From a checkpoint of a small mixture-of-experts model trained on Wikipedia.
Size: 11 layers, width 96, vocabulary 16384, 19.7M parameters.
Experts: 64 experts in each of 9 layers, 96 bilinear neurons an expert, 2 picks a token, a sigmoid router.
Training: a variant of SOAP for the experts, 432M tokens, 3293 steps.
Below are experts of layer 5 (counted from 0) of a mixture-of-experts language model. Rows are named router (the router's row for the expert), down (a neuron's output weights, with its number) and show model dimensions 0-95. Each number is 200 + 40 x the weight over its row's rms, rounded and kept within 0 to 999.
Before each expert's rows: a language model's description of what the expert responds to; "comes before" lists some tokens at least twice as common just after its tokens as in all text. This comes from a sample of Wikipedia text that the model never trained on. Tokens count by the router's weight.

# expert 22
Description: Final vowel pieces of foreign personal and place names, such as Sandra, Arantxa, Fremantle, usually before a comma or parenthesis.
comes before: ",", " (", "\n", "'s", " =\n\n", " de"
router,283,160,175,245,236,202,268,162,178,173,245,257,213,187,202,158,116,209,197,224,177,188,197,271,204,180,182,248,165,187,244,183,144,153,117,187,217,324,192,218,262,287,199,288,145,265,205,233,195,208,209,190,223,190,213,228,196,275,193,205,182,236,189,221,206,168,222,235,133,160,153,344,200,210,221,192,235,188,159,201,215,166,202,223,219,206,238,210,212,207,195,188,198,229,205,196
down0,242,272,216,178,175,221,169,229,135,242,168,242,175,125,207,200,196,183,172,174,206,156,195,217,230,205,265,120,159,188,281,228,126,210,222,271,194,193,156,245,182,205,143,206,208,135,181,246,193,175,213,99,230,213,222,141,128,169,177,204,137,227,237,224,260,259,188,166,232,172,233,278,203,215,215,157,144,215,239,224,170,253,309,243,233,232,171,197,188,204,207,171,197,188,239,196
down1,156,264,233,126,163,174,245,205,164,190,258,170,175,218,220,238,199,159,231,263,139,250,202,178,157,203,237,228,126,184,179,245,187,277,199,219,199,237,263,160,238,148,200,206,218,245,208,146,112,210,149,203,218,194,172,216,261,192,237,176,165,226,170,231,184,269,220,205,198,236,234,268,146,157,218,185,167,116,166,249,200,196,178,178,182,138,284,172,175,227,101,188,200,164,164,251
down2,193,221,259,122,187,165,165,189,202,199,207,166,212,172,170,198,183,240,197,222,171,184,158,191,221,210,196,188,197,102,93,186,204,209,139,135,127,276,153,177,153,243,236,148,232,170,222,200,255,268,183,259,217,195,238,140,244,176,206,183,188,179,195,178,261,164,243,229,249,227,178,228,112,192,296,288,187,200,208,197,205,124,218,197,213,232,214,221,144,156,145,236,161,214,233,193
down3,196,286,243,230,188,211,288,241,221,278,216,150,138,270,171,249,138,137,253,236,230,167,256,234,166,175,188,247,127,202,250,205,171,186,201,211,127,165,230,206,237,250,170,215,231,180,212,248,140,261,171,195,167,236,218,261,169,161,252,139,273,172,178,149,213,124,197,173,232,214,183,231,190,208,178,183,175,208,204,234,248,199,189,166,250,170,254,194,240,255,233,200,248,248,197,199
down4,152,247,169,154,156,196,159,186,134,249,144,182,279,124,218,245,263,110,185,256,204,43,204,230,158,225,186,157,180,174,235,154,203,224,229,239,164,269,189,210,176,175,204,156,270,151,204,218,246,264,223,191,187,205,188,214,217,227,179,129,256,197,214,177,213,228,201,184,159,160,194,245,200,153,185,229,123,226,168,201,235,215,226,151,237,189,169,161,212,167,168,193,211,217,218,171
down5,219,201,229,133,145,136,198,221,150,251,230,181,307,209,210,229,176,234,265,109,201,175,225,271,196,210,146,230,229,169,138,217,187,246,280,200,198,277,248,179,157,207,259,189,219,207,187,165,218,224,134,182,170,215,196,256,233,281,212,201,195,263,241,204,158,247,264,176,207,153,208,181,168,281,208,226,198,150,225,190,159,176,213,171,220,172,194,182,237,190,125,126,230,161,222,220
down6,267,218,226,211,248,204,237,227,233,189,205,165,118,237,254,191,228,172,192,185,200,203,195,195,267,55,215,313,235,200,240,214,164,181,168,243,202,167,197,278,188,263,121,204,205,234,231,174,142,162,190,197,183,214,201,241,224,259,183,183,138,133,196,232,244,194,104,196,168,198,294,188,186,188,187,196,171,187,248,250,205,227,160,207,217,158,196,188,168,259,209,209,230,155,210,172
down7,175,201,182,132,195,196,169,250,150,264,195,131,206,230,271,145,203,232,195,189,242,140,124,159,173,156,128,248,205,214,202,220,212,244,243,117,313,135,197,203,203,204,227,150,237,239,217,211,155,165,170,155,144,217,173,183,209,182,220,266,160,204,210,236,133,215,220,165,163,168,98,201,234,246,178,228,211,223,247,261,217,145,196,128,212,255,159,185,211,199,221,201,215,171,208,177
down8,212,249,184,196,142,227,246,199,150,139,224,257,232,145,166,200,152,215,244,206,224,144,202,191,136,253,216,176,175,158,202,204,200,160,241,266,223,226,153,192,254,214,242,186,149,195,198,236,222,139,257,200,292,172,218,186,244,220,199,268,206,206,207,243,218,201,115,169,199,231,155,201,192,142,168,173,218,241,167,228,213,252,207,203,123,285,206,176,132,114,86,159,194,172,208,204
down9,162,191,163,206,189,200,195,213,150,188,240,163,194,191,216,246,264,159,149,230,234,209,158,177,212,140,155,212,140,196,246,206,176,221,240,178,114,139,156,210,218,288,197,260,298,172,192,163,197,286,148,254,245,217,154,291,265,218,221,208,271,183,188,219,158,203,208,227,211,184,202,152,216,161,128,161,119,214,155,210,257,270,216,230,242,186,195,161,230,200,208,147,213,221,221,227
down10,135,239,254,97,183,185,193,213,199,98,195,203,202,226,176,185,206,232,228,217,262,213,126,192,195,170,263,281,180,200,226,243,201,185,206,196,163,193,208,271,239,156,160,215,211,205,175,175,174,168,155,183,157,173,281,198,245,195,186,116,128,215,258,237,194,190,168,232,175,192,199,278,217,164,104,225,119,154,226,260,151,166,212,185,210,244,165,187,199,254,213,221,157,184,143,212
down11,142,225,210,205,169,195,183,168,165,199,247,168,195,264,192,269,235,161,206,241,223,256,239,275,164,183,146,189,187,235,207,171,170,184,216,118,218,136,213,194,155,268,190,196,227,188,223,167,198,157,194,178,221,253,235,224,197,286,204,200,181,183,148,242,176,138,174,167,266,171,261,132,199,228,188,220,195,162,170,173,96,137,160,101,209,146,160,166,296,209,195,189,245,227,185,169
down12,243,300,132,174,206,202,133,205,146,183,234,180,212,204,224,170,187,252,188,161,231,178,141,275,198,162,141,241,202,156,167,185,174,226,228,224,242,170,161,230,205,223,253,247,130,266,193,209,188,179,208,92,228,255,187,191,200,171,135,168,176,217,215,253,221,255,215,192,258,247,211,291,184,217,262,267,213,136,218,218,168,188,225,162,197,250,220,160,166,224,271,133,183,184,211,190
down13,192,180,231,217,201,225,197,253,161,112,268,144,169,123,217,166,200,108,234,285,161,270,209,183,150,142,234,229,227,221,218,180,191,127,157,237,219,152,205,195,148,178,215,196,232,245,137,174,224,179,223,216,137,158,222,255,142,173,191,168,150,206,184,152,172,143,153,250,169,210,254,208,271,191,218,192,139,231,178,227,201,158,155,173,203,145,238,200,267,180,221,258,191,257,214,193
down14,182,183,164,119,112,169,201,136,163,187,208,199,246,167,170,210,167,238,254,271,128,201,219,237,197,157,153,184,132,174,184,219,230,233,274,197,214,206,140,172,207,199,207,212,207,125,199,125,197,222,198,179,234,221,232,213,220,286,146,176,146,220,247,218,212,192,223,255,152,249,199,213,155,170,228,274,248,293,212,200,157,214,188,147,191,289,186,219,147,220,267,203,232,190,251,174
down15,171,198,196,168,182,193,209,243,146,166,129,164,255,204,173,161,199,183,187,195,241,159,196,181,171,226,210,161,250,172,211,154,196,129,140,300,281,264,165,244,226,242,223,123,216,203,269,175,159,205,212,167,131,181,156,215,208,209,222,162,91,229,149,210,189,179,182,181,159,183,154,245,193,206,180,224,192,186,174,233,127,253,221,240,202,218,157,263,237,186,298,227,285,186,185,205
down16,185,200,211,255,251,220,234,224,186,188,217,176,185,306,269,189,205,176,196,160,257,191,197,163,194,223,204,150,235,208,178,204,236,171,72,271,163,165,173,212,202,277,211,169,233,241,178,151,167,196,190,210,144,234,104,244,168,240,264,189,142,237,267,184,206,302,216,221,203,206,132,191,242,236,237,187,161,175,242,220,182,144,240,160,171,253,227,206,231,183,243,176,204,220,199,146
down17,222,200,163,136,234,246,235,200,178,173,212,183,227,191,150,193,210,164,154,301,134,264,202,138,244,248,150,134,197,281,154,228,178,223,197,203,207,156,141,174,137,185,209,162,219,179,251,187,219,201,218,238,187,208,197,200,210,252,217,155,257,167,274,170,164,169,129,207,170,241,232,168,182,213,152,224,232,268,179,202,221,164,197,275,296,126,129,193,214,212,206,230,269,166,225,217
down18,117,230,226,153,150,231,112,233,155,230,183,208,198,182,188,167,233,209,195,230,130,208,164,239,245,213,222,156,181,218,190,275,302,269,261,220,147,232,228,162,235,172,208,212,199,219,215,206,173,212,234,159,194,161,224,291,177,199,214,203,191,151,269,143,177,177,157,187,188,197,210,107,159,198,220,223,191,165,244,166,150,185,278,147,146,225,165,149,129,210,133,225,170,233,190,170
down19,249,145,185,133,241,180,238,193,190,187,172,196,200,204,254,182,240,144,184,178,227,232,176,226,259,194,182,203,133,135,231,235,184,212,267,231,180,113,205,251,162,187,173,256,167,171,230,184,296,209,243,189,142,241,192,238,123,255,183,213,144,221,265,229,224,228,159,176,215,208,240,183,231,237,259,234,176,274,165,230,217,196,201,220,207,150,240,211,304,163,212,199,229,173,189,92
down20,291,189,218,205,231,133,214,162,254,233,157,204,182,228,230,157,137,171,119,185,203,181,231,262,228,165,153,185,266,182,171,191,248,180,105,213,228,243,140,186,254,190,214,196,210,178,171,241,162,200,246,217,241,290,189,210,176,193,220,164,155,184,217,183,191,122,250,203,253,200,194,191,182,184,238,240,192,156,111,235,221,216,287,221,202,217,221,229,245,259,203,108,136,243,182,179
down21,188,183,225,208,219,153,177,310,114,157,195,152,212,122,189,127,229,173,214,89,190,159,230,169,188,243,186,209,193,193,321,200,194,216,233,220,261,226,266,208,184,206,219,213,208,209,211,201,244,175,125,214,156,125,171,216,222,196,204,250,185,203,206,236,197,227,199,170,238,189,235,217,199,156,98,168,152,188,164,214,183,249,135,133,180,175,235,179,235,145,159,237,239,191,184,174
down22,266,178,151,266,245,182,279,129,219,242,266,165,201,179,226,253,187,211,218,253,151,319,179,274,216,135,175,192,179,253,287,203,185,204,172,213,205,145,250,192,184,212,168,170,233,212,238,212,174,187,237,156,209,235,176,219,229,189,220,181,185,152,180,223,191,200,213,260,187,195,217,147,255,159,133,174,169,177,153,168,246,194,232,135,259,200,306,179,228,196,201,212,178,245,144,174

# expert 28
Description: Closing parentheses, quotes and brackets ending a term, plus noun-ending suffixes such as -ation, -ity, -ology, -ism.
comes before: " |", " and", " (", ",", " of", " is"
router,176,154,230,248,184,188,278,156,136,182,206,195,225,200,174,178,106,258,210,178,245,137,271,254,201,243,213,198,232,132,222,189,164,183,161,189,200,233,192,248,205,162,214,217,151,264,231,191,219,246,207,150,168,205,255,258,187,237,289,212,118,153,204,271,139,185,223,189,117,137,130,220,184,255,176,137,224,215,168,228,219,193,172,228,209,218,222,246,245,200,137,208,242,223,233,184
down0,156,188,227,232,194,236,240,157,265,250,194,208,141,183,98,174,268,188,249,211,143,206,168,234,203,166,254,174,200,170,180,220,153,233,190,271,214,196,172,252,245,204,179,222,175,180,183,200,193,218,186,246,163,224,211,160,253,218,250,197,211,192,261,183,225,191,177,205,276,164,97,109,227,213,214,223,246,236,217,208,176,235,168,208,226,303,221,231,101,229,247,220,186,151,278,164
down1,209,160,224,204,234,229,259,209,160,151,152,214,227,270,221,135,177,221,238,291,311,250,247,231,167,162,215,229,197,211,199,137,173,247,225,189,252,151,226,201,147,224,287,159,218,216,287,196,167,181,95,176,239,155,243,208,251,225,217,174,138,222,169,189,223,188,186,187,259,209,140,175,238,197,222,183,232,169,226,185,228,160,205,208,210,175,198,187,183,277,225,137,183,202,140,245
down2,219,187,285,252,281,140,240,182,211,133,139,194,226,186,135,221,197,180,188,187,160,165,169,176,169,244,164,248,261,180,230,209,195,240,228,243,239,202,193,216,192,84,184,282,192,156,163,212,215,236,271,171,215,253,208,193,160,208,165,176,128,177,261,223,219,231,174,202,246,257,225,157,194,184,149,155,239,160,222,137,244,237,202,179,225,216,126,198,217,155,201,188,178,277,205,127
down3,208,185,222,222,254,212,174,236,203,189,229,227,202,126,190,170,219,169,219,152,191,154,186,200,229,243,214,208,176,236,217,221,182,204,196,195,202,277,166,188,233,191,130,262,325,205,175,254,177,163,223,156,185,109,229,204,157,219,177,272,129,159,279,193,192,155,180,209,207,282,166,152,152,120,189,166,193,180,164,215,162,265,231,217,233,243,199,202,268,198,169,198,138,215,170,96
down4,153,178,144,232,146,146,201,152,240,200,135,124,224,272,230,206,200,200,199,213,209,168,218,208,223,149,133,192,243,163,237,182,224,151,276,171,199,203,151,215,273,236,226,202,241,228,190,175,229,221,162,219,205,221,210,180,205,251,155,247,210,114,211,259,175,188,192,177,209,240,136,221,238,242,145,269,171,246,147,200,226,221,220,164,236,266,217,193,228,178,246,185,248,336,145,172
down5,144,166,182,272,272,147,194,166,163,210,128,177,215,159,191,199,177,202,186,218,158,174,250,231,157,193,144,211,205,225,192,226,196,187,183,209,256,170,162,237,141,235,218,175,198,225,262,206,248,233,185,260,203,167,173,286,240,214,170,200,219,255,150,236,247,210,152,198,233,270,205,221,135,151,331,222,214,260,163,282,225,252,167,213,216,201,197,202,123,197,145,260,210,244,176,167
down6,190,267,189,150,150,211,157,221,165,167,196,177,178,204,200,168,209,176,144,187,184,247,219,194,115,162,258,213,128,145,191,222,232,222,281,195,112,222,150,173,201,239,231,230,182,135,193,220,235,297,164,171,215,240,201,164,207,222,214,201,171,211,270,206,247,99,125,153,185,190,233,179,210,169,224,265,196,215,101,195,259,271,207,217,258,190,188,226,216,183,162,166,186,195,217,260
down7,235,180,113,150,186,214,202,271,141,229,176,265,218,153,179,186,95,204,155,253,221,179,228,241,196,226,233,151,250,141,160,190,177,222,240,201,156,226,172,188,190,229,189,262,171,245,174,189,230,254,166,192,165,205,224,157,232,129,253,157,211,161,169,185,126,282,254,182,176,209,184,233,221,244,170,173,221,156,218,252,158,193,219,180,233,187,250,237,170,198,325,182,257,233,223,196
down8,235,249,235,194,198,155,183,213,198,211,181,183,230,178,195,245,108,159,182,239,118,216,167,205,210,210,162,196,203,276,250,249,193,209,242,240,196,194,194,159,245,275,176,268,171,184,208,215,201,208,215,154,172,223,163,267,177,126,157,185,235,207,164,195,293,220,109,145,180,221,154,119,253,169,186,248,148,140,159,165,243,244,191,198,204,160,282,128,206,244,183,268,210,208,201,195
down9,132,248,243,151,182,257,165,304,244,148,173,199,160,188,159,189,257,160,235,218,260,232,139,254,247,187,165,245,206,176,192,155,245,172,176,120,238,213,219,220,258,214,188,191,222,241,201,179,210,230,186,225,165,187,162,183,273,249,198,239,244,184,218,191,173,220,226,106,194,204,200,275,224,219,177,231,176,219,234,184,265,167,193,198,202,155,183,196,187,174,292,173,193,236,160,78
down10,147,240,233,178,236,94,183,262,229,155,238,211,219,225,228,209,214,226,157,147,215,159,207,158,207,168,274,226,230,177,111,249,202,189,208,191,175,180,189,301,194,170,182,215,213,216,278,150,216,193,219,137,183,202,159,181,155,196,281,241,278,189,184,302,175,224,144,139,157,195,248,186,174,198,212,197,249,152,157,182,160,262,241,193,155,183,192,220,216,231,170,194,211,158,266,244
down11,132,121,148,211,169,173,234,291,124,200,249,165,174,243,214,175,236,197,234,219,211,221,236,198,221,197,179,239,246,156,187,202,192,163,180,242,246,206,210,275,139,192,204,271,219,256,157,201,161,196,210,261,209,125,263,178,162,278,167,150,147,219,247,232,142,205,147,223,192,213,174,233,152,169,193,200,192,198,106,210,194,256,194,185,237,163,220,158,203,146,255,197,234,205,295,219
down12,160,201,224,185,233,188,202,220,93,199,134,213,188,151,238,173,185,168,222,243,193,202,215,187,244,236,263,89,250,185,159,181,164,208,169,200,245,161,174,184,233,222,267,233,157,247,209,191,189,201,208,181,197,138,169,163,179,160,178,209,185,213,249,168,160,345,246,199,145,219,132,169,270,188,232,192,179,249,219,97,194,218,213,181,165,182,190,153,161,158,242,191,223,202,255,154
down13,163,250,136,206,179,197,237,216,210,156,183,244,171,205,184,116,191,235,212,207,198,191,209,169,85,146,143,227,214,217,232,233,170,149,178,236,192,186,184,184,257,164,161,253,219,231,211,191,165,131,160,202,180,157,211,229,243,237,217,195,127,232,134,215,181,127,225,215,148,198,136,285,217,190,241,253,122,203,162,289,184,217,154,207,170,189,138,231,115,224,215,259,211,147,190,208
down14,216,308,173,203,189,158,242,219,203,171,218,201,202,246,200,239,266,172,149,214,230,166,191,148,190,288,156,194,177,251,161,303,143,229,161,182,205,222,174,184,225,203,216,209,192,219,160,192,171,182,207,121,156,154,229,263,207,152,205,294,300,235,290,215,229,217,173,176,263,176,149,171,200,240,143,155,202,238,223,257,204,171,207,203,188,257,198,268,206,157,235,165,201,218,208,180
down15,207,200,227,197,215,195,195,172,160,143,238,263,231,191,179,295,218,196,211,231,182,206,240,230,239,230,185,225,273,242,245,215,162,174,216,269,159,204,204,261,226,220,181,164,228,235,258,269,201,304,129,215,181,178,151,219,222,157,157,161,184,255,160,220,145,178,123,203,241,257,176,177,157,201,152,140,221,201,109,202,145,161,164,161,216,186,168,146,221,156,107,210,233,178,237,197
down16,195,173,236,182,176,233,206,225,288,227,204,176,177,231,208,147,253,146,153,185,201,261,211,182,141,181,184,195,205,185,183,250,169,149,209,237,188,174,170,142,91,168,215,169,154,243,126,201,153,248,194,148,114,234,236,188,201,162,209,246,141,170,157,142,199,158,216,181,252,239,211,238,258,215,279,184,128,225,174,197,163,251,213,231,219,163,221,204,294,184,182,159,282,204,215,243
down17,218,216,253,166,140,180,242,186,204,199,177,280,145,252,191,178,132,171,187,246,206,174,262,241,212,174,210,251,241,237,264,239,201,170,156,287,173,166,122,182,268,169,213,232,119,200,174,215,223,224,166,237,205,177,224,174,155,230,272,243,187,246,215,131,197,179,234,199,268,249,235,225,167,175,158,143,169,213,141,228,223,176,238,240,218,229,201,131,251,184,176,125,174,188,126,200
down18,184,245,274,278,246,246,185,173,199,241,200,185,194,258,261,255,217,193,222,241,191,195,153,281,184,82,216,248,259,166,176,222,217,194,238,222,172,174,169,218,198,139,174,131,184,198,213,174,174,207,155,234,162,228,227,269,190,174,144,213,224,206,106,224,242,253,225,178,247,218,157,169,242,231,161,204,291,193,184,160,248,199,184,158,127,157,223,218,189,221,221,155,224,219,130,230
down19,155,142,227,122,248,206,185,243,167,204,156,222,162,242,223,175,201,216,143,200,206,237,186,286,265,168,253,139,66,251,221,237,188,174,233,254,214,193,158,201,160,185,184,196,181,200,256,158,153,224,141,249,192,216,184,200,232,247,261,204,208,222,271,243,204,203,193,200,183,219,205,194,203,225,205,145,164,261,186,163,225,251,233,107,122,198,241,192,215,275,228,169,174,212,166,145
down20,172,180,239,248,193,181,257,150,191,166,183,188,267,276,138,239,122,205,146,170,169,192,192,155,151,260,235,151,252,175,180,194,197,263,247,245,286,169,171,214,281,145,214,197,156,245,198,172,141,220,199,210,149,200,169,186,213,211,230,223,134,179,120,228,214,163,104,218,205,222,154,175,205,201,245,211,279,236,218,251,202,191,245,239,220,195,216,193,189,236,241,245,214,199,265,265
down21,230,193,207,143,239,221,176,186,221,272,177,173,152,190,149,155,210,191,188,181,233,203,228,278,278,219,198,204,249,139,249,234,187,197,209,166,209,189,171,258,179,229,124,196,216,207,94,207,149,187,248,147,258,253,216,240,240,108,218,191,225,196,155,231,257,245,198,255,146,168,171,166,243,212,163,188,160,183,256,187,264,206,225,136,141,251,235,200,205,222,268,179,262,238,144,221
down22,185,242,243,167,193,223,180,146,145,211,169,179,174,187,183,239,184,187,125,205,208,233,198,227,213,74,151,206,199,269,225,146,137,161,186,221,143,160,224,222,199,305,193,169,244,164,188,185,165,193,210,123,236,255,160,192,197,195,142,196,207,176,204,189,224,114,227,208,206,159,211,176,198,224,227,188,85,164,192,207,217,139,237,246,208,214,266,297,215,153,244,162,247,201,190,226

# expert 27
Description: Final pieces of personal names, mostly surnames, such as -ley, -ton, -son, -mann, -stein, -er, -ey, in cast lists and biographies.
comes before: ",", " (", " |", "'s", "\n", " was"
router,265,167,212,271,182,136,292,176,213,171,243,243,209,159,155,152,174,257,251,227,214,229,147,285,161,183,186,180,178,177,265,191,150,184,207,190,180,214,261,274,177,228,211,221,169,278,206,194,171,212,218,137,287,209,199,240,195,222,214,179,190,189,181,170,119,177,217,213,82,167,176,248,218,258,197,165,240,173,241,242,135,171,155,203,254,192,254,202,243,161,197,222,217,225,198,209
down0,177,182,175,167,193,198,233,234,268,234,235,163,209,209,133,75,200,248,179,258,316,171,174,223,162,136,230,215,234,167,207,212,193,237,160,205,229,231,200,252,166,201,180,224,239,209,127,202,241,170,201,275,188,195,247,205,216,249,138,175,227,247,164,226,146,151,127,173,273,246,249,217,206,183,169,144,160,158,174,193,219,224,229,194,262,173,163,222,186,160,209,117,203,202,147,196
down1,191,107,192,184,244,188,204,224,182,164,183,115,207,203,182,217,212,234,211,190,259,182,247,187,213,158,120,216,143,289,232,172,225,166,201,159,225,222,215,236,205,257,221,166,216,266,222,180,206,115,206,216,248,173,157,215,220,154,216,183,143,174,228,224,226,254,118,221,131,135,261,283,166,111,191,266,184,180,192,214,160,126,149,209,188,163,179,262,181,202,214,233,215,242,238,188
down2,245,210,147,195,179,199,233,148,161,233,175,216,174,282,257,167,209,197,148,208,201,184,198,249,136,104,231,251,306,187,280,178,186,153,170,203,173,158,146,248,202,207,198,173,172,253,215,200,204,107,229,225,205,257,211,168,249,229,228,180,209,134,188,199,277,225,227,284,252,194,139,217,169,180,136,197,185,225,182,197,182,179,267,201,215,170,147,145,184,168,251,174,205,240,237,246
down3,203,148,199,204,239,184,251,251,166,184,230,265,251,175,157,207,186,300,265,259,209,192,134,189,236,241,219,144,208,159,183,170,153,203,247,203,203,269,191,162,168,231,161,145,153,160,214,176,266,196,157,186,142,144,194,211,202,201,257,241,167,192,259,195,162,202,134,232,158,191,217,266,245,209,235,191,174,199,241,209,214,171,195,174,165,226,262,235,107,155,263,123,128,161,183,197
down4,265,216,124,225,175,242,192,184,207,229,230,179,191,245,166,177,100,223,212,245,186,161,253,225,164,219,153,292,233,172,222,152,200,176,186,244,178,261,208,214,172,203,170,165,171,193,188,272,187,219,120,161,195,272,192,227,200,227,135,174,268,183,175,157,190,196,143,186,163,281,201,159,151,215,272,200,276,212,135,167,271,195,216,214,184,190,194,183,209,292,129,207,221,169,187,158
down5,215,239,153,219,166,150,244,250,209,149,220,223,194,200,228,239,241,143,252,261,160,193,166,144,205,225,251,173,127,166,254,184,143,209,252,204,138,190,214,295,244,226,158,199,251,170,179,201,224,168,131,174,204,235,206,205,222,224,162,171,107,174,227,235,260,166,177,230,145,182,161,192,202,179,168,171,167,154,188,174,131,179,155,176,193,242,278,247,219,192,164,174,305,157,238,162
down6,187,202,205,218,179,122,156,246,237,177,106,197,210,154,203,180,216,265,276,154,183,191,191,208,261,219,155,110,213,252,187,103,199,191,190,227,221,224,286,170,212,153,274,167,164,254,207,218,239,199,254,142,182,210,162,251,185,242,215,200,191,191,178,171,235,243,163,257,156,237,240,243,179,230,275,164,163,202,227,256,189,256,157,229,163,132,202,221,263,205,197,209,170,145,194,160
down7,140,200,210,177,132,183,247,190,148,178,180,175,222,169,245,207,256,143,182,186,274,238,271,220,151,173,119,106,190,222,191,204,185,240,212,278,200,141,181,162,255,200,174,191,220,161,251,150,186,162,183,166,103,238,166,185,144,198,143,238,137,212,163,193,190,152,203,276,216,205,209,194,168,219,242,185,216,236,159,276,221,176,244,273,245,241,202,163,242,175,204,211,234,201,264,228
down8,176,178,239,200,224,180,214,125,225,225,236,192,153,274,189,256,163,222,207,256,187,197,249,158,223,223,225,198,164,148,141,245,161,193,118,240,258,133,236,193,227,139,229,243,178,204,234,180,171,207,256,244,224,168,177,194,284,258,243,198,165,114,264,210,224,193,212,261,250,248,191,157,187,132,182,147,184,198,205,214,235,284,188,223,198,130,187,132,171,225,215,245,200,229,175,129
down9,222,277,241,152,234,187,220,220,199,202,174,323,263,186,214,214,176,190,185,210,184,145,191,240,179,203,289,230,146,226,201,209,135,224,212,235,233,193,217,197,208,201,287,189,218,219,230,197,228,151,205,155,174,211,145,204,204,215,223,200,167,195,125,223,205,279,150,182,86,145,256,259,187,221,195,155,252,229,153,217,182,297,209,210,164,158,255,244,198,246,194,164,262,180,200,157
down10,224,191,194,242,204,221,189,238,132,134,144,274,227,174,193,151,148,282,151,201,226,183,243,192,150,280,263,159,149,213,191,225,229,170,198,178,233,156,200,162,181,134,219,215,153,284,224,232,153,181,190,238,208,200,192,180,138,201,150,185,227,184,209,123,176,227,197,219,240,211,222,155,160,153,276,246,217,236,312,212,189,214,228,221,169,217,189,223,205,201,193,221,157,120,284,254
down11,242,227,196,256,209,243,229,158,228,164,165,224,165,284,217,201,182,181,232,176,197,231,264,189,167,236,186,297,168,202,204,263,246,193,173,212,158,199,158,184,139,182,217,275,153,193,195,205,128,201,209,167,179,291,202,206,237,186,261,244,188,175,207,160,204,201,260,185,243,159,148,198,112,207,250,247,190,230,160,263,218,192,217,223,180,165,216,222,151,251,203,151,259,315,175,131
down12,202,221,181,154,140,235,198,121,250,159,154,234,193,230,270,216,272,182,193,115,209,222,195,231,229,151,250,214,224,268,199,221,237,206,169,207,195,202,189,198,230,174,153,183,203,222,228,242,171,250,147,252,205,212,209,270,246,264,135,206,208,157,116,262,234,244,165,190,236,238,251,269,179,217,246,91,207,187,172,200,188,150,211,264,236,149,172,253,228,226,241,207,186,197,180,127
down13,275,116,190,228,169,168,203,170,193,212,181,196,182,239,227,233,264,218,192,257,214,143,222,198,165,200,152,201,160,222,148,147,219,139,190,232,146,156,212,223,146,278,197,190,185,174,174,206,145,242,145,209,176,153,174,158,224,189,146,237,185,201,199,232,174,182,186,234,152,161,125,118,212,286,287,177,222,196,189,189,78,185,231,233,161,206,210,254,243,172,206,149,214,204,160,126
down14,264,225,221,174,281,172,157,219,134,216,260,217,267,134,239,223,230,94,210,201,193,135,205,194,232,246,209,157,211,229,152,182,174,247,245,216,255,121,266,193,200,218,125,247,203,139,229,178,198,223,209,139,175,207,180,175,181,184,143,182,179,203,206,180,215,190,202,196,175,171,133,127,178,181,128,175,198,224,215,216,271,199,256,196,157,186,186,189,236,194,248,253,137,212,122,138
down15,226,210,191,169,225,174,187,210,181,149,230,148,204,206,232,152,240,193,174,102,205,198,161,249,145,132,165,144,181,225,208,240,157,210,184,80,193,163,175,176,181,231,178,205,297,136,246,229,148,232,234,187,197,238,170,167,206,184,181,226,146,238,216,214,266,146,188,269,237,168,218,291,195,184,235,236,152,201,145,260,194,145,204,167,290,202,177,192,252,186,210,166,256,228,164,177
down16,208,211,259,218,196,173,262,182,179,134,261,131,124,200,204,206,143,131,178,203,170,206,205,163,225,192,195,193,178,182,227,252,237,252,189,154,175,194,215,160,147,165,228,311,194,191,159,144,186,207,156,146,151,187,168,219,215,188,198,249,228,234,181,223,232,192,159,159,197,225,253,263,236,271,161,167,147,175,183,135,254,171,183,181,172,245,189,157,107,194,151,83,167,208,187,215
down17,166,233,258,244,174,154,210,201,229,219,303,259,220,223,180,192,200,189,140,139,214,213,187,168,219,260,167,167,231,193,147,213,188,217,174,176,207,216,217,169,178,152,232,174,140,169,187,196,195,184,245,166,281,184,231,178,169,167,249,158,230,164,204,191,228,287,194,159,206,169,128,145,210,221,188,195,167,248,321,233,213,218,190,302,111,171,180,176,124,180,199,217,269,152,166,184
down18,288,155,163,243,233,216,187,228,238,271,228,172,269,223,219,232,248,205,170,222,138,202,166,234,252,158,180,130,248,177,188,181,201,203,159,139,233,209,137,169,120,210,186,166,162,126,164,155,235,148,175,166,208,179,273,144,204,201,207,196,255,194,162,170,223,163,224,185,176,209,265,128,165,147,182,179,186,192,215,194,220,109,261,180,224,236,210,137,213,198,208,160,209,256,238,287
down19,190,223,234,218,214,255,157,215,255,165,218,168,198,243,220,155,263,240,192,212,201,79,199,118,180,219,217,231,231,225,191,257,214,217,147,180,140,216,207,170,188,224,296,229,169,204,192,221,223,231,198,200,197,161,251,243,169,194,131,144,172,217,230,194,224,242,174,156,239,163,213,90,157,189,217,159,210,231,267,193,225,150,170,170,122,177,166,248,175,219,154,276,131,241,234,241
down20,242,174,154,260,225,201,256,234,247,196,167,257,185,132,104,244,166,213,178,214,171,147,263,157,154,214,174,103,176,231,209,199,240,180,235,206,197,261,202,205,231,212,242,204,201,239,251,219,182,195,219,261,282,170,200,222,174,168,178,284,186,244,230,159,238,206,224,226,207,248,160,209,166,239,241,202,229,222,240,175,195,213,205,282,86,236,184,195,181,171,146,205,272,281,197,207
down21,189,137,148,174,264,163,260,250,220,230,148,161,226,96,216,206,187,202,160,252,174,218,176,198,241,169,253,169,272,223,247,186,168,266,169,236,249,207,207,200,222,144,231,122,180,221,165,175,175,163,187,179,222,155,238,214,147,186,218,194,153,185,186,183,245,195,214,269,248,223,175,231,280,262,212,171,118,172,215,172,206,216,207,239,178,186,191,138,203,155,213,266,179,299,128,178
down22,246,179,214,190,151,170,294,148,214,201,296,136,195,229,140,219,181,153,204,242,239,157,250,207,188,127,206,228,215,167,178,117,233,177,231,167,178,145,186,241,217,220,145,262,270,187,175,157,148,234,201,163,79,243,172,219,200,153,174,185,223,208,195,230,182,153,164,243,194,198,202,264,220,213,228,223,229,192,149,204,183,200,220,131,223,187,214,138,211,230,149,225,99,195,209,232